{
  "num_hidden_layers": 20,
  "hidden_size": 128,
  "n_experts": 32,
  "experts_per_token": 2,
  "d_expert": 128,
  "d_shared_expert": 0,
  "hidden_act": "geglu",
  "moe_layers": [1, 3, 5, 7, 9, 11, 13, 15, 17, 19],
  "router_score": "softmax",
  "normalize_top_k": false,
  "routed_scale": 6.14,
  "balance_loss": 0.00452,
  "balance_bias": false,
  "n_groups": 8,
  "groups_per_token": 4,
  "init_std_router": 0.0147,
  "lr_router": 0.00395,
  "num_attention_heads": 8,
  "num_key_value_heads": 8,
  "head_dim": 32,
  "vocab_size": 4230,
  "norm": "layernorm",
  "norm_place": "pre",
  "norm_eps": 1e-05,
  "positions": "learned",
  "qk_norm": false,
  "attn_scale": 0.177,
  "tie_word_embeddings": true,
  "parallel_block": false,
  "init": "normal",
  "init_std_qkv": 0.0277,
  "init_std_o": 0.0,
  "init_std_up": 0.0277,
  "init_std_down": 0.0,
  "optimizer": "adamw",
  "learning_rate": 0.00266,
  "lr_mult_o": 1.67,
  "beta1": 0.95,
  "beta2": 0.95,
  "lr_head": 0.018,
  "max_grad_norm": 0.5,
  "warmup_steps": 233,
  "schedule": "cos",
  "final_lr_fraction": 0.1,
  "batch_tokens": 131072,
  "max_seq_len": 512,
  "doc_mask": true,
  "train_tokens": 518800000,
  "max_steps": 3959,
  "dataset": "wikipedia_en"
}
Below are experts of layer 5 (counted from 0) of a mixture-of-experts language model. Rows are named router (the router's row for the expert) and show model dimensions 0-127. Each number is 500 + 25 x the weight over its row's rms, rounded and kept within 0 to 999. Numbers have three digits each.
After each expert's rows: a language model's description of what the expert responds to; "mostly gets" lists some tokens that are sent to it at least half of the time. This comes from a sample of Wikipedia text that the model never trained on.

# expert 28
router:509460469499513540525507449546489517461498504447523497457426517531514537481507494469499499502485508507484519510547493503507465540499515471459495498481496520476466492483522522512461525506484498522481516487488523468551539490515501502497464530493492515517531528530489472474471510458557524487522535469499505490487510510539517499498497484491527505517453501486526467495539492504521470450472
French and European endings. Word endings and accented letters in French or European names and history, plus century-style years, such as Lorraine, France, 1620.
mostly gets: "é ", "è", "os ", "ish ", "iss ", "France "

# expert 24
router:498495487517474492497498501498485474510508523458531502452512475507441524496467469475520521463544497473464483483548512492533517493503534501531509518524513498528481465528467501530466515475494531452522443466479505468520496505534463525547480564506518499495542492488476503501496498503449510517537479514497529516501495445514513536475529509516493511520487514488521481463459530528520479517494
Biological and scientific stems. Mid-word stems of scientific and Latin biological terms, such as activ in activation, vir in viridis, molecular, species.
mostly gets: "species ", "iti", "Genus", "olog", "_{", "organ"

# expert 4
router:478469473535514512457506462507503477486504514514546517462438498544526501511512495513517510479469483511476500521473483479516507513528517506480538523476492534467502483504547548498473530473473468551512507481473537460471480514491544497502489520501469496533480480505494498445483511475538531517464506492504515527516523480533504517456516506509527448512486532487520457487524486464475478462478
Word-final pieces, music text. Word-ending pieces and small words like and, or, us, often in album, band and sports-roster text, such as studio, agent, us.
mostly gets: "f", "ent", "ann", "av", "ald ", "ums "

# expert 5
router:526495493496483494513520469467538569488497501491535516502518506480490456497454475474531483496447501471505471532549474540501513471453484507543480499495478494546556568492505509476480488523490507494498523523497468556470491516488504492514556475498494485514515477531488479508475505489526471525514485467486504504506499500521505456465497456517512512492501475503472501537504552541477496488488
Consonant-cluster word starts. Opening consonant-cluster pieces of common words after the or a, such as cr(ucial), tr, str, pl, gr, def(endant), rel(ates).
mostly gets: "tr", "pl", "str", "p", "gr", "re"

# expert 16
router:520489485509483513523481490543496491501459548488490499527479516533514481527469482514529503473480505494470517503509519498508490528471490523467492512465472491484490493482494511513474465494465500485507457469534462515489472480479491517502492542510511520533526560551477460482535494509555512483543521528449511493467514524444505527501498477478552451491490484488546491518511430485498470480498
Biography institution words. Whole words ending names and fields in biographies, such as University, Museum, Art, and Career in section headings.
mostly gets: "University ", "ace ", "ology ", "acy ", "Museum ", "tural "

# expert 3
router:510547499517507526457476499523501547519522513510504492472474510495533450495523517509530506520485474527514565535493532491533481471516546519476529524478474513514533505489473487511525491484486507492466495484485545521470473493454487474553489512500471485539507506494503534474464482473468528492500467506490463493510516531468533509508427500507491501503487545483560528507481504508522477511458
South Asian names. Name pieces and tokens in Indian, Pakistani and Bangladeshi contexts, such as Bal in film credits, INC in election tables, Pan.
mostly gets: "had ", "Indian ", "Raj", "Pakist", "India", "Bang"

# expert 15
router:487530494477466477471523480481467499471449500485517467564515552477547523495531534523510503503514476509507503483477520506467507513529479483488477503528521497484483492524477482510515466532464523472503473525552516503516472493505495483502511476476514501484546522457543506536539471489509514450506517518532517465506541470488507518551477500531455511462543536503460502494473517497517508473506
Verbs and role nouns. Word-final participles and role or occupation nouns in narrative prose, such as leading, sent, used, coach, employee.
mostly gets: "ting ", "used ", "over ", "up ", "out ", "age "

# expert 29
router:475457483480435486475485510468526519534481512503530509503494491493527527523504523522501514543472516513504491522481454462499516542482487523536503468481527505513546457518501478495491461501525524513522500475471515494516476505528482524515475544556494495451523478530526519490487477511469472538516480518467485562514497498520544493520526492564514483480472520494472482468499460508493466509487
Short word-start syllables. Short opening syllables of words, such as bro in fibroblasts and broken, be, we in tweeted, and su in suffices.
mostly gets: "be", "bo", "we", "ai", "Be", "su"

# expert 25
router:523482492482502468487526496494513466468496516525503481499481513475536493469499527501503522493469533518505461515503450493483531499505515487470509448508493528541510435515505478495508481542539465501482473465472527484510521518516452474496501464566483468500517544508540546515509489474517457532466478508528468534500496510520532458518547518497473504532501481506483518452534475493510496518522
Mid-word ou/over pieces. Mid-word letter chunks like ou, oun, over, air, ain, ter inside words, such as Fountain, county, overhead, paintings.
mostly gets: "ou", "ick", "over", "air", "For", "for"

# expert 2
router:535485523421451480514479484479498489473505490529510466508497506517524445516545506510494507523536540468489521529493502527491518495467547452543537501472482509545504539513498482538473530506468495535495534480498488521471492503525492494486540535492457485468515507509470516500510528542535492488474461505480499496510494517512450470475503471521532514499503513509518521513487449482482504458511
ISBN and credit fragments. Word-start pieces and digit chunks in film, album and book credits, such as the 978 of ISBN numbers, chron(ology), stand(ard).
mostly gets: "ld", "kn", "ame", "phot", "film", "ce"

# expert 18
router:470487491519486508506502457529494490542512494481496518457521500501450507506510513468492511495512531524502532473505480487520506502454544549486501509496552506505478454515479527526514501467500490447545470447484527455547481497523481515525482541503494493508541494512462524517503470543463538505513509496468539500495491453497486549487489505554488528505469495494528474518474456532497501481496
Taxonomy list structure. List dashes, colons and function words in taxonomic species lists and biology descriptions, such as Genus:, species, males.
mostly gets: "species ", "how ", "either ", "idae", "until ", "ae"

# expert 9
router:506488496481506533487463515510476496504554513541498547512475514500536453476542510524505530485513495463495510481524499482546469529529514501503517513492471514476502501451506552472497485476568517525477491508493520470496521507469517489469484532499507531507440447512505547466478521478508501483515492459499495520507551508524514489479469523497528513489498508485519546502515468460512471442490
East Asian names, tables. Pieces of Korean, Chinese and Cantonese names and cells in results or data tables, such as Kim, Kong, mahjong, m.
mostly gets: "Al", "ong ", "im ", "″", "uty ", "Chinese "

# expert 21
router:510537522558546500483458491505495487498535505486507499487462458458551508487537496466517498482496437508474522482493474481514438539495493536457526515475520493509482508514478535537527492473508515517477485446502497522452462510473489475496476470527539488508478505511514534482522494470449516484518500491463509528488515472505527519507482542482490513499467530486498504503506513503553491516526
Geographic and census data. Settlement and population text, statistics tables and Cyrillic letters, such as village, nearest, Rural District, vote counts.
mostly gets: "а", "о", "', ", "who ", "village ", "č"

# expert 13
router:516468500486495481531525498491474538489493516522507486510512528503499468497458464477529476493475482491478478533523519535491531430523492472523501490553499457562522547537486499514514485509483501484485480521524452508500526515516492471511540470527529480515515520484536486533518473469473451525529467528497498506512457482503463469462529460467507481518484469503485542471477519501487491515484
Latinate stem pieces. Stem pieces of Latinate words ahead of suffixes like -tion or -ative, such as administr, produc, oper, ic.
mostly gets: "ic", "ec", "ac", "tion", "sec", "tic"

# expert 22
router:465501516528474502501494514452513510483501515523487505531467463506446504513519451510517502489491439467506489489508491475517504551538530528486488525452519530479458478486499500488488567520566461492549554477501525520484499507501505506469455480491519534504455507455500537510483495494483500467451496516486526507515525493519467489494512491503493502503533534511497482483543490465490513507483
Road and place names. Word endings and abbreviations in road-route and geography text, such as terminus, -ville, SR, metro, mi.
mostly gets: "mi ", "ro ", "via ", "city ", "Jack ", "station "

# expert 11
router:504519505485505504506491516456540469502492502521455488546502479463482481501490503552519491480516492467502497517536504503490493518509460476510465508473508471484502503506501462467546470516473507471509538543503496469481481491450521534486523447474486497523523514488484451489508516535483472556465559463481484484503543516489525516511559523508497509500550461505487508491485512501504541548488
Sports career vocabulary. Sports biography and table words such as League, Cup, Total, Career, professional (career), draft, plus team and city names in rosters.
mostly gets: "League ", "Total ", "umb", "oth", "football ", "Cup "

# expert 6
router:505521539462434510500516483531492494499512529553535468496473500492498442489541498542488491482541543504446474500486515508464508499522493484522515475497466493514501482489487521525475481514491479493500523511480503478491481508515503469491472484528460483506489482517486538528497461513537495512478498516554512519514523510525480512462512552521524479505498537502517533555514456440497466459521
Music release articles. Word pieces inside song titles and text about albums, singles and releases, such as Up, Loser, summit, titled.
mostly gets: "ut", "um", "ure", "Mer", "up", "album"

# expert 14
router:495505460516517506480494484500493501478516452505511513474474519519518525513532488490464524506515465503479492511503491505540501548521508459493538486521483488463536500477494602468509512485529536526479500528490508463493523490510514512502484545514515536533503466510466516504471499496540491508514476493543532513481505518517518511527469519497522443463511548492523511505492502478496431445488
Chinese names, capital initials. Capital initials of transliterated names, especially Chinese X, J and Q (Xiang, Xinhe, Jalan), plus sentence punctuation and modals such as should and must.
mostly gets: "X", "J", "Q", "ang ", "ought ", "China "

# expert 1
router:534548538535539535522495519513515507552509506488527492501479455457533544495488536477454510506501490526447500475476480531440436485507439506515514504460481456486485496560508505488497518460490528510499501471481486465521494504487518489530482467498517522513471481505489462498476518502496489525495532482513479506501490523501502504498492542514489499512479500494510473553542463496506495507543
Foreign name onsets. First letters or pieces of non-English proper names, often accented or Slavic/Turkish, in tables and lists, such as Š, Č, Ö.
mostly gets: "ü", "ä", "ov ", "ó", "ö", "itz"